Experts of a small language model: 57.6M parameters, a softmax router.
Below are experts of layer 5 (counted from 0) of a mixture-of-experts language model. Rows are named router (the router's row for the expert), gate (a neuron's input weights, with its number), up (a neuron's input weights, with its number), down (a neuron's output weights, with its number) and show model dimensions 0-191. Each number is 128 + 32 x the weight over its row's rms, rounded and kept within 0 to 255. Numbers have three digits each.
After each expert's rows: "comes after" lists some tokens at least twice as common just before its tokens as in all text. This comes from a sample of Wikipedia text that the model never trained on. Tokens count by the router's weight.

# expert 31
router:136161125148059143074115125140172136150152119131105151155201160149139134134129185138166125167116121144135166177133148156152159122166083128089103133190121071137133094181090172125118161115153184119151078163108115123197067167162130148107149104047129139086144127139112082157160106115121222146114166132141115139118120135160142115060089129131099056115129110148139164124093158059152150111144188108143098087102106131086144154137068133133131159109127063127131156135098186070117153122158082164122125070161126088165189089139185167136120079175142147169126112098155122152076146083094160104
gate0:106134122110171116121125170156117177109143115103145125095142158128187146097126216097146154150141167074134114119148129072117145127116107147138111127166181114156152078112085092073098107024119132157111110113109087134201092180134098141130105112119078170114149119166168156113116093150124139131116132146121183083175181082097096177091103099149116153128123151094130127107158162107102149160143095170082146091100062117089229150051116169157114157123161076140086167129143117179148139122103110156159116105119050140094140166106157181152173088090101114108143124138120118179170106092071136143
up0:084097113115104117132152079144142137127129140108123116137096145131107111146144100144138070150121115124145108135119123176146162181116099123082085105124076149145121187083214168149161098190161127123152105148113175102086166109130068117096151145154147088149141155076103159121096063119112103093127144102101093153066143117213084094163188162118120134116160102096154122154155114150118096144188178097167119100084181174152145134097137129149137098126053138154185145102124104132103134126155137101172168138072180155131110124133100140142080137122188172129159199193091155103085128205213143125
down0:173127138061133100106113154186089069147171146066118134107056131157134118059110169077140053127106063105199062093112057093149108148096130162126103089135139127144140121082129136098141141128140149076139091126110157111152152170157169116083138160084131135180143182149136121123118108160119081128084094127140089116121135138112121142150142087123091140132148134128122165087168138158152179109116123106140083142178107093081125170170187147125122141130110152125169136110107077173156184158088114110180120120104165078139151163192137204142105153133152183131136107113090041160104191144145153139
gate1:164155124130104118142130130135119164192143144169152152110104164133112163124131136135170134080122077148039156111131111114085085141104150100113121203135157105161127147128170111131135090160129162135135115099111171082173112130113117123093109189076102142106131171125170079144103211160103148061155143144173143092074225102069155155111137079127119122156191162082084108121111081098121175139122130101140085163212123136121102133088120105121133159108145136138118171153124077149139093114069129100181103171169153171084132074112107159178129131163140116139189088113158148208121139188137122135
up1:142135163150143100080107171176140093126084159117103152106106180137069076108114115099079162152120091135185099133128121149143150153110092182155142089142105112110093072121083104105099143109091119082121049150136106149064127131083148131110131165159088101104155131191161145146112086119089121176141113089141104163068087212123115104147106129104133121138041163179169118105146146135135098083149102169173134092110089099138166148154118054122095107170095191134143121093219173142104142127071122128122093087075137141124126134109139089099114182171142140143069125104140134063092138079105139123
down1:082133114140076070101162188118098139115113097148170155115141130227142191120069162128109180178137134132153120167156161104116086124118091126163126185079088101164098136204130087076158120191174148181158138123144106113087100115109127128096057120116142158095158069144090154095142134151122159156145096134125099137100129166126084142095095140103181094140155169157111054106218138129108133135175096203085131123178155178135174163113123155112093156133146133142117097125141142146123078134112146106197147085126101082142120149106100088128210123139111111086140079099142119135125119136114100151
comes after: "9", "1", "0", "8", "2", "7"

# expert 13
router:111105134115073138149137064119129175147129120137111120170170153135108128143111138116190066157125133088176143135145135171101141160130083123074111136118101119106172122140077142152192132096170118167158134121078077181096117114119130120127128074112138117163079087143090132124137149118093210113172150157138157144123091123132094124151133161119141165113109171129153158148112147138095046106187147117071110080099142131113174071089110063113126127105150135105169083130130083129202148173147099106118095095061170079169159152089171133128191115104238096128188146133113090155160133072177145125
gate0:052168125095094111102085148150176104154158093147152078155149157153101119097125173108174117097133176173091187130051121093100102129204168139149117118150139134100140158101091096159152132135170114146117124196156070082113098144141126091191193085192100165106128183154137150139107142084108130115104178116129102111107087093119124201052081090163142141105111161148135104141091163115080104114099117097119136111166095166130134140168094170074126098083139140082178140094133138063148120098093117163135128053141116076111163125107196122159134114138139125147101109131138172184117137167128110098
up0:112163125115129166136119150139159084163140111113133138172129147173103068142154140131147162109094137062089108130172096101128087180162130114107118169158166100170150176113111152160170135108209125126113118149139109128126092163129071092169164120203175141129101117150059113162092177150151125121144109078109110144168123195160115122156135212190087113097155143189151124128163164140157118127181120132123178167127141111171154154177183118091105088133125135138185056120141069169161163081090179110162096125139156163100135149094109133157191142118144100107083102096137171155091085185165131173
down0:147128166144104060091127083075111112108109135130151156061091141146040091163132057121122127154129126108146079102135100113176085119145100190112101135167124127156092173127079147133058066111092130152187102134113163115128126140122158131085078111110124160110161176087108185103132070155150112142102074130108143109078181064083132123095110120145169124207171103128135152122187136140157132104124142170129094112152127124099138166140099112174133125164077168120117124132150075131099115116105132098048135156156108088171133083159147137113114048110148175164070174114125069155118171147091124136
gate1:083129181151135166118100148195126122178102111126147133095142182128101211146149122121148139082123128090116144126115170128087123131158080149121149097097166129131151134164137189123127094140146147076150088136127120133117103176092154166132112098042099165109067087091163128091134096113130124103094154134054113183098148187159074141140086144106146109159120184172146194135110117160162094179114111124075166166135144082089162146132085128120114117173135151092090101129133197091107116133126104149114098100136103113193140153194131102167141140144148133150142124157094059049086093083067198121
up1:182128103107157126107170157136152177111171160092094090135146159177113131068142071109176173146163118152151157150061114157113129133162173142193091109099101130121140129181137077094126119153076130103099182106145102145159130108151143108085170110064121098092073144102143135169105122131137106097136141145131154107153147200115110038121074204144059092115096068088114161127122112093114153109081151126095146081088036163120143142110151166103208138090098150148094099125142154129147061098135148189101143086116137157114145133122176115189115118154146125121089151149131168106130092109110102149
down1:067134168177110137127100166105141159174142108141125130136140112102148122177108152094098180115184183151135137073123073170124156139170144080103073148111160112153107132120097141080106111137085127128137160133126107199119116178106102050121117135138090184128148217129069111135147146100134192170075151110113087115154174133059106117138132095149141051155144131169143059135145115095155104159110123145101099175119126112126103135120099127126080090167154067149133145125138091068081155127161189176168104143088113139160147145152144103076083121173079113150125111176113179103133208161126157100
comes after: "8", ")", "1", "7", ".", "2"

# expert 11
router:094153102130103148094128076134117194116111066137147151171125155108100140096137141134114174101132096085106102105139144082141198094104073148159123148099133148099164145142161152117174158100116125090045202133152143096105136113074085153141182132112138102087139061114111128150043118112159111178102150158085142138144079095140117103091083138162138154134112103158058159160152155175137079170165165160082174129052128135120151134160158122095128089126058110127156100206145157085153168104188113106049091137067148117101157134157116137135066124115106140144144124130097105118171130143132121172
gate0:144094139096183112161077109096089169118163095154092123132096151165154058210140203097125133102103135127157142137125101135134127149111102168150104140058172073140112148172103077107186159090161146146113137121125060066099060157074149112113087160147157169064145155128115106114130145090106120136158104139187080183134135126159099160137120081228150160110118197184115151114165150083127119130107149073119146109158076162109127145177137095132118082110127100169152158143146187070137124137132112115114124102119089179088133112087137158154139129185094112115094120121167145127162078108119109105
up0:134097077187111107127096159121157111171102170089138134150164127040133196118182175184115130169205176159118140124090112161119109148163121107141097091201119168059105077114139158155117140158141130150150114168121108163124156141173118120069149160047111106133114129193168164126116113175129160178112180124113092123153126086113114192113104114129104110125086122068102141147100122149101148180151106172154113169137220177132112088130104188142133111150099124080119131117146130139125131036108111122116170137130173146146105109173130131131103118157090184178126107192126117119116146113136184108
down0:169156161150111129170108205129195110152108151168082128147142165119117106077154144134070119139169116140161132146094089050107171112143151100126201149146147153057058139153085160112108143143138046183113115177119129131176172109106078102144135114120104103158081192116117047105153166102106092120102146143121158156114077160075113106117126084112126163108175164105126152155125148163147133102101096143111074089152174139127074077093119133065182119076137075087111105124087104158106071192153145073158131108131097169122133141072164156117156142087153145132121125132119108127126117154097144139
gate1:089124130139172106094097126116150200135209138141162105098160115159194154092119149130171132192037111150178170113132131145121142150126090162126148047108067156149141135176138133072138150141090088123135128123132100074116134123177154112140126152145054217131130123149093120086111098146162089135189151021115088150088140090131132163070095173159111143162100104154112176173117141136123124105075137156096115127108082130119134143104115161102110139133173081088144166120151126113132128180125073100082129129165113090158101143122112158128119139142127156197160118173179138105059139133121116091
up1:142120106124156136051178143145162155107148101162147096037133101140185193133114146131176166199109085105209130097130167111140153131137171112109120082133112147110106085133089108105131182183152137149167056136140164173164088118160181134133117138132122137141107172095116132109125166167139100121150135125153177075067155108110137131147136155161142120194115148173113170219116179149088122104194130112066129149158148116153130136128152137123081120118159102037127158137089171119129088176079119142138152091108185132161143131173176108102112198073119119137123134123170128116093154103107128153
down1:110185092129067112125099080091049141159175156119095145148073131141110136112146127134103136140143136173118150133190157118132114176177079063082113178159055145125210094152123099086126145142071191132116101182142122168113121122118174123117173115104114095116138097117130132067090117145150102156066136142092163122049148080099129121197139125123132096167184122081121165114174149154184132138117141074048076143065097097146083185152105099152117097105155132128154059145175103097148115169119128138141108153149131123123126122137133120121122118141120182170104172125111142101170137163173136098
comes after: " |", "\n", " The", " the", ":", ";"

# expert 15
router:117156117122139141177111151208088129149078142129139138144143148112055145118107147113154137161117168146085147095147105144171094136083138101133208185159205098058154163140128153115067179122098117153153175098106096134113170123115114122182162056197090117130120138157163096142164125158119159154143133150083125136175166162179140136105148109135041096120116117216163090146126083139138120173059067140147094164125149067134085087090128100128120128130117087155136141115113129121127072129104085050163086141115155154121102139152098095089143126086089148095115111082082126126101129130079121143
gate0:151139121123171106136131091108125135138139118121112126137121123178103154112108112092129075158135165114159065110188077114113096142164152100175027078246121141147150130162124069025156114133148095082120087092160100123117097107123140127158120109113105128170131149136124172151127123138127169134130168130140088100185102058146113181089085086124148101102154140194109113139124173082103094075156150164151051148097149130130128143082121114206131145086101096055077116103134082101136126163111126101144150086103130111121151146101143134118133155116179122195129110099136139165133116195174147109
up0:167172205194099098129100154184117171115119133096156079108083105160055077145066103142142149131130143153117124113119135117176162105112186102123145107120147155122140137110171154127157176166093142141134164162113164147193170188143144063109116128163109216074119102141143137147103133086107065140076192156119080093093123133152163138143131188153109078121204097112161104136160144140113091148117132133138158155119102120160140121110089125122103092130087128107171135140149152108092123111085118044176100069175116152057099120114159122094112098158152122092161100154047141163129133109106152135
down0:108125144124081107126171145116146178125186178172134158161067111098177162093124138132060091133064133143144118164119112106172102161076091130107136121151132125109138110189095182103083167134102127123190137101136106131068165077103118105097096208111121154139097104171139100122183093133114153133136103144148114100136103157189122135150135077191112175105097117209072132106136107190110136145180125162133139125112034138163049128130130139122088142087144153118092168119111179101151118149141138149089138139105126197122075173150138161150173129107116116133124106162063050180123142152123109127
gate1:120113189177065093139061105151140172058052155133160104116099097127135121095145129135031156142126067134140117113186151148120162148115139135096152090116126069128132094085172120133131171145095162046149135111139129085134130144128087100119162147024113102142165111128159115113116146078147179158158129131121105095139089091087162108136131132166116092151140085192116123126101120165146172154109109189161087142114142179099111120084123165126153142173058143095119127184131083090077135125120126151174146169113125158092093110105100131085116132157171079104156172134067153123152145059118150115
up1:157063157156155129188147123154124142083111146171128107098135064091082120119132152143122150138094105143110160144130082109114144135104108137117135058146132093192174178179101073142098177138085070137126113171171137128165104128146095137124141114064089147106156085121111118111135065123074147094207113161096120186120101149114133104148166082132126169134138104128092133148129069190113171169118130193157097145093152162119117160093090183109086161167120139092138089147110124152116114074130180197112147195082104149108135155102162090108096139136099097067157142112138216109099129102103190146
down1:156152108121182113090124156148128134135099141048123141099099097123075101133088175131134110111151172144168214166177203121091103076167129139163102165121076133112147168131080068171155134122106135139097096161145135158165147137122111118079145171131106142169048141101196123096111119149155139127174169127095108152105183147160120060170131150116146124127109133103089172099162137171165103150110156153134176111056113114137096107089122097149123198102222105146125122203144118099134137088197149128109133093123118117093171144155114109136126116083176159160094173095131141090161086120101155088
comes after: "==", "\n", "|", "===", " |", " =="

# expert 30
router:135179067132090135052114160137154149178174123112157111166161100109122142165153113109113104127132119155145119100142115170113175090165167114093113103110153120144100056113169157144178190110126069124159166184111016142145134110202101146108070114079128160118154111103079130131136132096110211176169147081094162112175135093157126115087104149106148084111198138186114131133118131143120153125122112094074106093093120155095111057121153168142102119148128084141131158144056152090123164114137142080123142125156139088211106140113141120163163098116171142178157178146090146138101130120158121133
gate0:147161129131192154126114052119156158157138126106108121098113111157127128158085152137120186129141116137121128080135135127083067157153118174135077124112062156093105129131126153163091122134112114135107119056170118166086119101075113123142134127141152121161123060095116112133083092149129110090161115092059092138117109050133095087157148197171193165092191078113072121124099167120089072172137105109093101150103111154163141146156134113146097164139126109152170151184096169079153163093138130144139098139140128098076074151154080082166134174084044152134102198121119088143158109121181111167
up0:144136105109169121101158078041146189132112145097124114138121188140104149089103097165148086186143146108182129160137091130123187088093104131157083174139096041122102134151093107163135128070086147084089126088229113121104112160105095100174113115117160110090138134122160146184147093148170121107092136167160164142158164148180180128180124099083100171087156100100114207143133193143181110127118156060108109089111143155135073102139114167136137152101171143191103078139123110150163073133182125106147104145132127148088079119112158114111146109120103073141134153110154127145149153168130135129
down0:194148146139058124081142129140143100089071132082196137119090169123148114142102100125106143127122117114162088116158120107064206101178175086092124157123137071126139107128103155158091131051102164153182125108117103094142156122149149141158121094133129109113127081142124157197155095136125122122160136188111218149177177152164159133138114138130143140131206100154161144092112108141123154146172096045101139162101121126150100096110120112192106141144165151158130120181175107138155161172160162125161088061129152191108173077134107076110140092174126124080052165106109143097132148118127124110
gate1:161165123119165097136092109097119183171166150151124152114103123091149100127165200184120176121130160103075126142151103098084120122082117107168159189096119183089110115120137163098102171144183135096113175111074105172119122118081122115144107154110159124072137108143114101109142101098133164149084099087091111077098162116088119165161103143121148113167092195126125085148095074091088069115119095137154090147089116178117152068092121113125143110122137112189097158200077132073149116107099149097193107148190097096091146135134167195173165119076091145090129132165093085187163151120124087112
up1:081140164100140118107087148073144161163172189101124140097164104111143132104117125171114139151108161129138202142119153147140108105160100140134123162149092147168147108116156109142112139145132136081151208086134164214128150154142162130133120067136183104137049101108129129125195101104104173163117174102104123133112150108132117163158106138093153116138088111076119110083104094084124092121092105086126099191099114203076095132096089112146168103148151051214085139164170137092122163163142125159116145134173077098116116126151133098180120147070042133136102151090132162104166127117080139067
down1:096086098118102130088125121103131114126156176056111153154106101074155121129207133123164154120058118109133183169127192141111144115112099116036147107136088118122104105152089088137147134136141106079154157134116143077157147128123127189076154188125146121132129186093124134182139119133113127155158111082097087076120073094165158183183194140194134127142128137128176147150156133161166144126105088087158100110115164120072073120111105138137143117186152108153170075173160119179121133135161112138143195176145152136128079069163169102129156132117097070127091068094125135156160095169103077145
comes after: "0", "1", "2", "8", "5", "6"

# expert 38
router:072128159172123152119086083074132214098112121132144116134104067139160127134127151105050166059140102184068148094168145074186204113156165089100174093119149103125105096128117168145151134158138152105137138139130151111144120144163079107185116140113142079149114131147085128076140118086088126125166153142156110120111141161081089127118105133157157167149142097138076140188100182127147133135100082144154068182125156157165099139158152140150129128129128083101116174139075155052179141110167116121086145062156189119158130143075121081105071158078168131124141135161104168087147119135121090169
gate0:053174158117153146142111137129143199151097132147143124151128133191112147117134132153146125132087140131086088129145127112171090093131182120175157157120123124115176130165099113092135131113097144108144131097162126127130102066158147111128059136143159118102132063098187052117163108128143117061111079120076117123157089183081108167150167082087152129083188080193118087125140117176071108121126056220117180161135104152168085154159163114122166131124119123149149116111127054174104152155119130139139176087152136113081108132116089128073146153074145093119109135103054123147058107130116140097
up0:123165118184095143129140115142141079138090139127162083149138151117118132142164064093159089125133116102167146113154161056134076091159181108079124206142137148149113171100141102131114176194156193099124154135167182126157141116098111131158137148165145178137115143077127134125151131166213118156096127134100112165112139162132134104124119127142102146133096092123145083124127117128106099199152102160077149132100112101140070087120179110165113145111122101227168109102157115135132154086230152173146098118079162130087090164137146130125133065090129052075119133077102157114077126128162196126
down0:157143138152038124121171154113165122072118159165157189139156189079131149154115137128145136116103228127141104127094129153124116100090082143123127089077171164156120132050137104179067103115131112176118134109109119126129190160158148159105086114165090111128157103168125119125098117154100133108102139133115182069105121123112103125133104115129132151177145162108156136110058051086180142127134098134138090126093095105086119109146158101131141118127086156124094116078193113109133086114122148178236145157164125082085100112153118135120183100131108094135100167105186162111147161185136082063
gate1:125147157136119100140143164120119162116162114134138173134065116102140116088066191049125168082109109156126079137165097206105142090097146179150171156162158109102106165143124176113142178163116139124116125139122117135149123143171168151173126180119182099098150114198165115109106114160101111088194081144175085107104078150204165118167078163149080076131153123152046115109077158126113205096080108139124106137158126114146137168172106137121086173131153146100092128134190177149114158160134173100131172115132197167141099102167136117134138167157127116107106109127126102089171159169104157119
up1:069110081140130161075154113146142126104085138125081146150075133129096142088155117200172097097236128106158143143101146113133082081091095095169134161086095113111194145148106094178092088114185113147149136126127120094120107127040157117075116098158118081113112125149151098157218148168116135129076119135077142166108110109072104163120145126072084089111096143085157140179070119153151096120109160139125121123151192167158158111178076124127147085158136147147115092129086141089129139152116186181152099119158075091098183129129101105101118093175122143172138154103139130157147140136149083102
down1:128134131191138035122154105186089134160097114184140154112177110141152099163180111128179117141126170162142145091096055171138089070117082161127131134176118118137128143149179090151101168110113118157126120177148107173137088087124127090171097055142080137088151124138036079102115104110178168161089180144106155156133113109138118134127136146177191056184168126133138161156088157177129137148166104072170141127141186150147107106124089140104171169097067098146107157139171128127148132142122142126138177195095131182132096135128091125129142092117131130181118073168122151146120139155090139109
comes after: "2", "1", " K", " H", " Z", "K"

# expert 3
router:200123116155111117129096092110119066194184156135121137087128101138104094146170131137148169085122112154114115106086091161143152108156168134113130138170134165132107106211153090072136092154109095130123118165149145123121134148108113099117123141131143164087108169151183073151153165193128219136162151113160134160133123108158165121105050154089166101135146119122159119136097178107163108111155181159084174069079120175092134127129112081183090161069122126134072120143139134056151114133070129139157121107155176147192158174047123150069154114167142118165155100117112182118107127162161158098
gate0:059198131170153128135161134090098155154151105127111096085121120090166176111175069128114137095047183185116166129141172065162179111177171112113142155080111118124134109093145152152121151133119165137100177167078140126091092091125176133121129131112104112125059102081137121144155084088130105093101132124128116176159151152097098099112127116130141181092115125114120196152081113100170116086094121158155103134170078067115109111179176122124107084134139133123171154106114149072108126147181157100137107135153105112108124060164159141175119064101102029098117148135064165104120124176111093121
up0:173096086156110199081183128170164118137110166145070091134128098160134093148104150103115174159128128147156091131161107144129108150049102154045098204129111129105182107161146118108098162100133154079099099090172113101121103143171108144171107099198171142053163164099159096104224129131164107136172127149110056129100106188113116177195168099124120114104159100062162101125126124119082078143144164128117167102111116127121167155125122119110151101149176083130147064114106152151122092119117091157127096192090113159149162130134101153120107160148153078117176118119093099116126127148105142143
down0:178144110199163151124205052207079133157170140175161118173110093148145112127139163155117130095158191159091094169146089196136118105114089202114159122108121114119113160143162135107124169137150150163150139138158115142095150121025111124184126090210124112105177127145123129140153130097122117142150135132055121160157151095182020074179162097139115139166131085084103159095131066173144100164146142153157139150129083146145171143129057112166155099112174152178118117122127136129089136153102112127118137126153107137139140151134116115116119129119112125067148139101115125083104157156138114178
gate1:128195096066113101134094107136103152117104149166148101046092152162069124138162139096142164106107143109104174128146086146175114150052088130123121143188095186068166143081084073072181084090066140092108114127096095145104102056101157087155099086104114115133177127156131113145151127114125122151110096155166117124156151112152079112119153132108070104163117105112153091128177114180160062095104091166167121074101116085127096072155172115080135155100144126127125127197131119145161148110130141086109127197152140093114122091106133145122186175109093117115097123131125086104168134155169063142
up1:137160108156161125128121096109050132158128081149100155083119128108147156157118140119129095105075104211170149121154106142116181167094162184050098060128142173049081146146192070127149137120067115117064126130135115101091099184097158118161139133172139165146099076071161079129139139134169108173110095157136178124132146157104092121087135095139111096167065089135155153081143123144173136108093089191104142089049119103143115084149171095152137139136115117072089139101153137124160158146115151141155113112048159164141106124086150145064136138109153104088126163122152112116113149136134162102
down1:180124094196200146127118165043099185123094176164141168117127147103145112153184134145080145104092117175140151146141095158105175185172051123147127176128151092131101108172173116095103182088124107155071114143103162114151109094126172151078071151114097158129078152113158160091175154173136147040183085112097071090113143149149105121124140145079168121117110115163077137102091119114146137108167167130086144157121131118150155118110144137139109097157133113125104148098086113121101103093155124155198083150186127113066139139173139125125149104167148179090126084117175086125088173129137123093
comes after: " of", " in", " to", " from", " on", " with"

# expert 17
router:210150103133157112131162128131120072151172126123081142104152077091146099185192189162056135098074174117128182147086094186113097131145154134088144116182148089112083140169133130112113172073119071202189146146115128118160158157155086121090141118065180128119118135131128144126143158131137185118142142169122111126180141162173128187108144112163153091149158121126159080121105130074111065131161112153093150075117130132092115097110078118140133068185130103101115103142137136090169170081128140059129084132139143104143114183147124144050155137093177117100110111128174129095122111101147147081
gate0:107138169137072088104097128085167099125093134157079079157116139100159067119119098116147113152163122148094128116103096095201140133143112147113116083104163118132158156175137175114113096161097157118090071059087114145133127092129150130132166096110106178158079112206171132132108171120112121108096134106117114122179185116158147121115172148130072206107122066194168099067130093087128126194153171112150080136091094113139152112201121160112117080065165121153103093084087155163165148142114076157167122130117056177074137161148098105173089144100091123146097124166112159129114144106153127120
up0:107088137086061086114080133115153136077128136145100135122133117097203073173111084165146078201111115179147143104099134131188115117107067128086173134108146132118115168139151184087076137112074102168150136104140171129121114114144172075111112125097145090099106073136118144096130133086177076123153153102140131102138148129151124174206196107132101182078195080162149154172202064148150095109172156141105087139132096134087118128153147167079137101101122108159132136124120123156112131155179117151100100144107103135126120128134087117161081116125219158144109080102132164201132083115139110145
down0:054089176090090114130138122145123105146097164199105118133126080081121116126092111156114163158146133128117113129196112151124142127170181125152141082144106209148173139157030147169151098104080154157125177133185141174150146109136118059080117079171098075136108130177136175179158130153095110100078103115099140149130128158103109125141097066134107140086150130080179116111086101174165096126141159099086148144105112096102096160083114148151091113093074117162182178173190146116087081075176152131111158117120095146132095127101130103105206092129174118121130132121147117130152155082111112150
gate1:176137128102151120136159156155138095074129101152130098123163144120106147147180136144206158146087127163080115114096158159185098147119181147105180118133096123149165122096143151099082124082204121132090152187153140155124105107100111099139117055160122122116146105114145132133154127130098111104086116185135116076106080145055121162202120075108107120138118125123163103101152086182137134099168188125170123080115129143128128150096089140086127115068209143225113120113116116161077084175155122121163189138192108142129142164138076162164128125084109065167129145120151093168193150125098108160
up1:141099163128148096099084201116098072087110119083158083054180140128071121157112096137147176082217071131146083145117115120123085104139135199127180142148154154088127135164126142145134104142072119159158100168110142083157148103169092128082114134121139087073096124132162170117152149138072096127119146113174125153123163160139121160099157117109099063128174120148156169190171062133089127079163088162132113130107098135037088128147138123104132143104060123088094068147102119064084147132150130136139167101089138130195137181115085163117141137131164129144108102154103086147169116131127135143
down1:120085126144206091081101106084101129139156134097113168143146160084139087188141136123081114126122103159101129059142154165110110126152132131135114145197141116135173170196077125106050125133110058119127149114134054101141146139168186113138111114088082170181140065132087120139121136174145113117105128136101124141050128116181125121133083137129161130104081164193118163102136150144167119096073120180138129115093074132068152120083192114123117222113089127108091125118084111132150095093131148085159118126081125152145058154143126170124046134145117093148115131167141137164124121075138117103
comes after: ".", ",", " that", " but", " However", " The"

# expert 29
router:194111104172183139061112062146151115184151091118123185160145094107181109080128160143128094088170181125155111121179104079131129167122130143200106136117117159074134129138058145160180098163087104096131084097114114105091136119150183132079167127099110147131118130095118064135162155156111136162098104162111165149088149110092150097110071177153107064128089082220152140157084177131124131126076081134099159135099138109092088104178152128118135087123112199129081080121153133151088132146098132147153116159153089108102104127125111145066150141145102126178120148091147096175142077120102119091
gate0:106134124138168087123052141133124162154137176116112159135184123122112112122081146136128127124118161122087082100174117149135124069105119137107154133064152166126153170133071091138159143182050154161091126099073056127089156110153145064157169134095096116081171074192081120105137206103122150146050083108135106119157194139097165135096127089159098128124117134095116063155101070071144140137108159119184134119190105161156116080175137141133145097119102054132075138136094152153100129125116165159164122107169163111127167107108174095152098151160130106072148114104102130169103127162098115143
up0:086153141156116124077109166139151101093106159144097213138097158133115140082143180107109164146142109096111144097175134106113087110109133102096175135167118114132130085149113195108076187136111197105079137080151201139116205138156111113109145056101115132200057173159174118150104110116139083155095153087088146098113163178068123135129131142128111123185128114165117139136115127156110092114114066151111165200089105188145179112185111163072103108146114093085125116136141132081192113152174148096120113100117191149140143129152100095078129137132072113113156120142159137144085121161153092147
down0:116123058150126123070103133076141121110138081172087136118138139152117115170160118107151144113139177115121140111168125073082121185156134147066172191124144159086143139116163165170155123130058208143214149120080108092133153151094185145150159107145073147112091125179139099146100159102175097145130139201121143121100125108160082134130160108094105085156164143102124189180112092120072166183103117107121102103171117131084157128124151108129171099116122095169143095164152120120138195097175075093103139153091149100146173138147103162140110163152187161158108141085156159094054132134166177127
gate1:197123115129152113068116130113156131146188144127129105172122126082138171056141154136173167114133089167138199144126094105121113174120138099072058118131133175112161110115143131140085129042083148229194150158119138056132156133174188114079103095143135136130085116111089154152107116121104111147098151155136132100074145134204151091135122117130112122124157119123114134123087108148073039145124143108132137099155153177143176119067103167106113178102160109079124091186150084104170139133154146135125111139059127108106113145139149098182147082072134188115133168105172149142113117147134144106
up1:162176102162104118108127116138102094153171113117170121118128120132142102206114168149097205088133114167118212145139127139128205102113167089076157099148139107092132103135189136115081129169080100113124100046045118147104133092094130134137095148134156123121119083128082179127172103139134143066113131122115051140116189083127104147116102114134052161157170109162189085060137134105116108095149175151106115185144104140138147170141135045090118175129087107137088124133124096133141092105140152106115090118129165067150162153121076142085120172105150085110101137107094149161116135118153100178
down1:137112088172111054039135128123121153124163104109187097142144127100152165118126083145122117145118096149104145132160156138129179094199160123147189107155105130096145078163104057131133100127150134112114113132082179148105117206157127109153157201113137154135124076096155118100105143151083166156196188085129134165123099116058133136064152081133171146125137153108117145185187159144075075119155121111127104098138131203167136173151090107092128187127114138110117149103120143121133119140100161113135118087139123163114091089113096144188115196124147096160170076089110119108162169085175100179
comes after: " the", " a", " The", "The", " stone", "s"

# expert 28
router:166133081173131142161120147140114094068151150100089107138155110111133104184177055178132130117099104099150188140141128107178097196181096150062130142114115123091080082153104124138072138103103184156079159153140122137157108152138152134107116098102186095140122154132146087149135159138112185102207116129171188081112139194093142085179157154119126174113186090115107123044142185137123125089119137104108155076166144096160132071113092107161119137163128175106154115142117128127114106139150152089115108167165145100084164107148144155056156101092130091073133156132144072119167145171187130137
gate0:033101134111117121105063183120156147126154083139106125172105109068132091107128152084132109138192086123124153122123082146071078109085128126145121119072167154103124179109111192052121079154095099172114152124145118103109216122140112106134119188191109135130119034188087107114122129137092104189061124106162130190151165142113149152127138095136100132088106146111168171135137157124158121110124122137115133104116134125102087156181193150135095150122147130135121120152187137159178151138116061132111124158111126144159132101083117134162111135153124091097102093098094107170084077071057118144
up0:131114160128083157141091139114047130105165185139097172189131089159135073117169096083115053095191190078130114155076199185146112130152099090069110129154103155131130187112147149095146088102153127075153121131131145112148119146128116175137168104123126132121137144134088079122101072160167096114142059124079084142119144121127135087188086076178189112109128122104126169108070151143142132114139155131172108138074125127103119133097114162134102175122091101161164121128186156188137169066088085110158158161127150146138154132095119107112092170170115112137094121099142104130103127131138205193
down0:127141158142025145117101110143138167093118109079112141144133075114098164163111139127074122125150146071135133137079112164148135168145146150135104073111094075177143103149102157087087098146183121107127059083111163170146102153078115146082118173145102162131144159174115123172115136200161074128132120091117133159205110189162116156112105107163133129171117134165114099125119158087121106083130173144173131113106138125128113174147070100101115159093186153194166124141092100194136128027127105129113104101077164083113130073107162167148096111128098098093132117093102099162100134088112066107
gate1:084076129185089130157135153130120145154120137149179141111101136111141144123126210116190154120159181107094125154165163093109157059074048106174122133105112108101142146095183122122120148151147089129119087208170144134125086133013116124134099175150124169130094142133111176113091125116101071142183090117079086115144151145146135150112090124147181091104126111124120127123131139110108148165196112163134060138136128118168176107111116158156121109109053115125111169163159142083120149106127094146104152090105084136072151118132198059129050122143110158138126182143132118143183086149107112100
up1:095097155104100112160182170116113131168141169101098166141140074076086079177142080133127127150117160163131128100145086144151149124132191131109061109091137094112063145106091134089146155076121101174190129147127144152156146141147091145115063099075131121096151149181111189098124110156117143138131129156163105117112171129189117126130193122034114114146127135111146150130104136117125093143160071116153142139156106096076061117129136096098144085128046111171124060105112094154174132109120137128102152123042114106145132138110116177115179146091109099132185103138096097064092143128127099035
down1:110153057084115140112097143125076066141127131139104098165118099122108109112179148112077098102108116137174089101137056178153074151103157168123185114118119132156117089140123101093120109138101118163128106102132068146108101183184092085160150116091111121143195151106108102141103120103156167171130162149122142120147143127133097119174152115179114093130124133112107109145137118077118097133070153132130136104157141155129078137214121099135131085135222086139197200114101156171164061129135170156115109117204109129204073145139093182119148092161119133132157072114143134128088095147200175108
comes after: ".", "\n", ",", " where", "born", "=="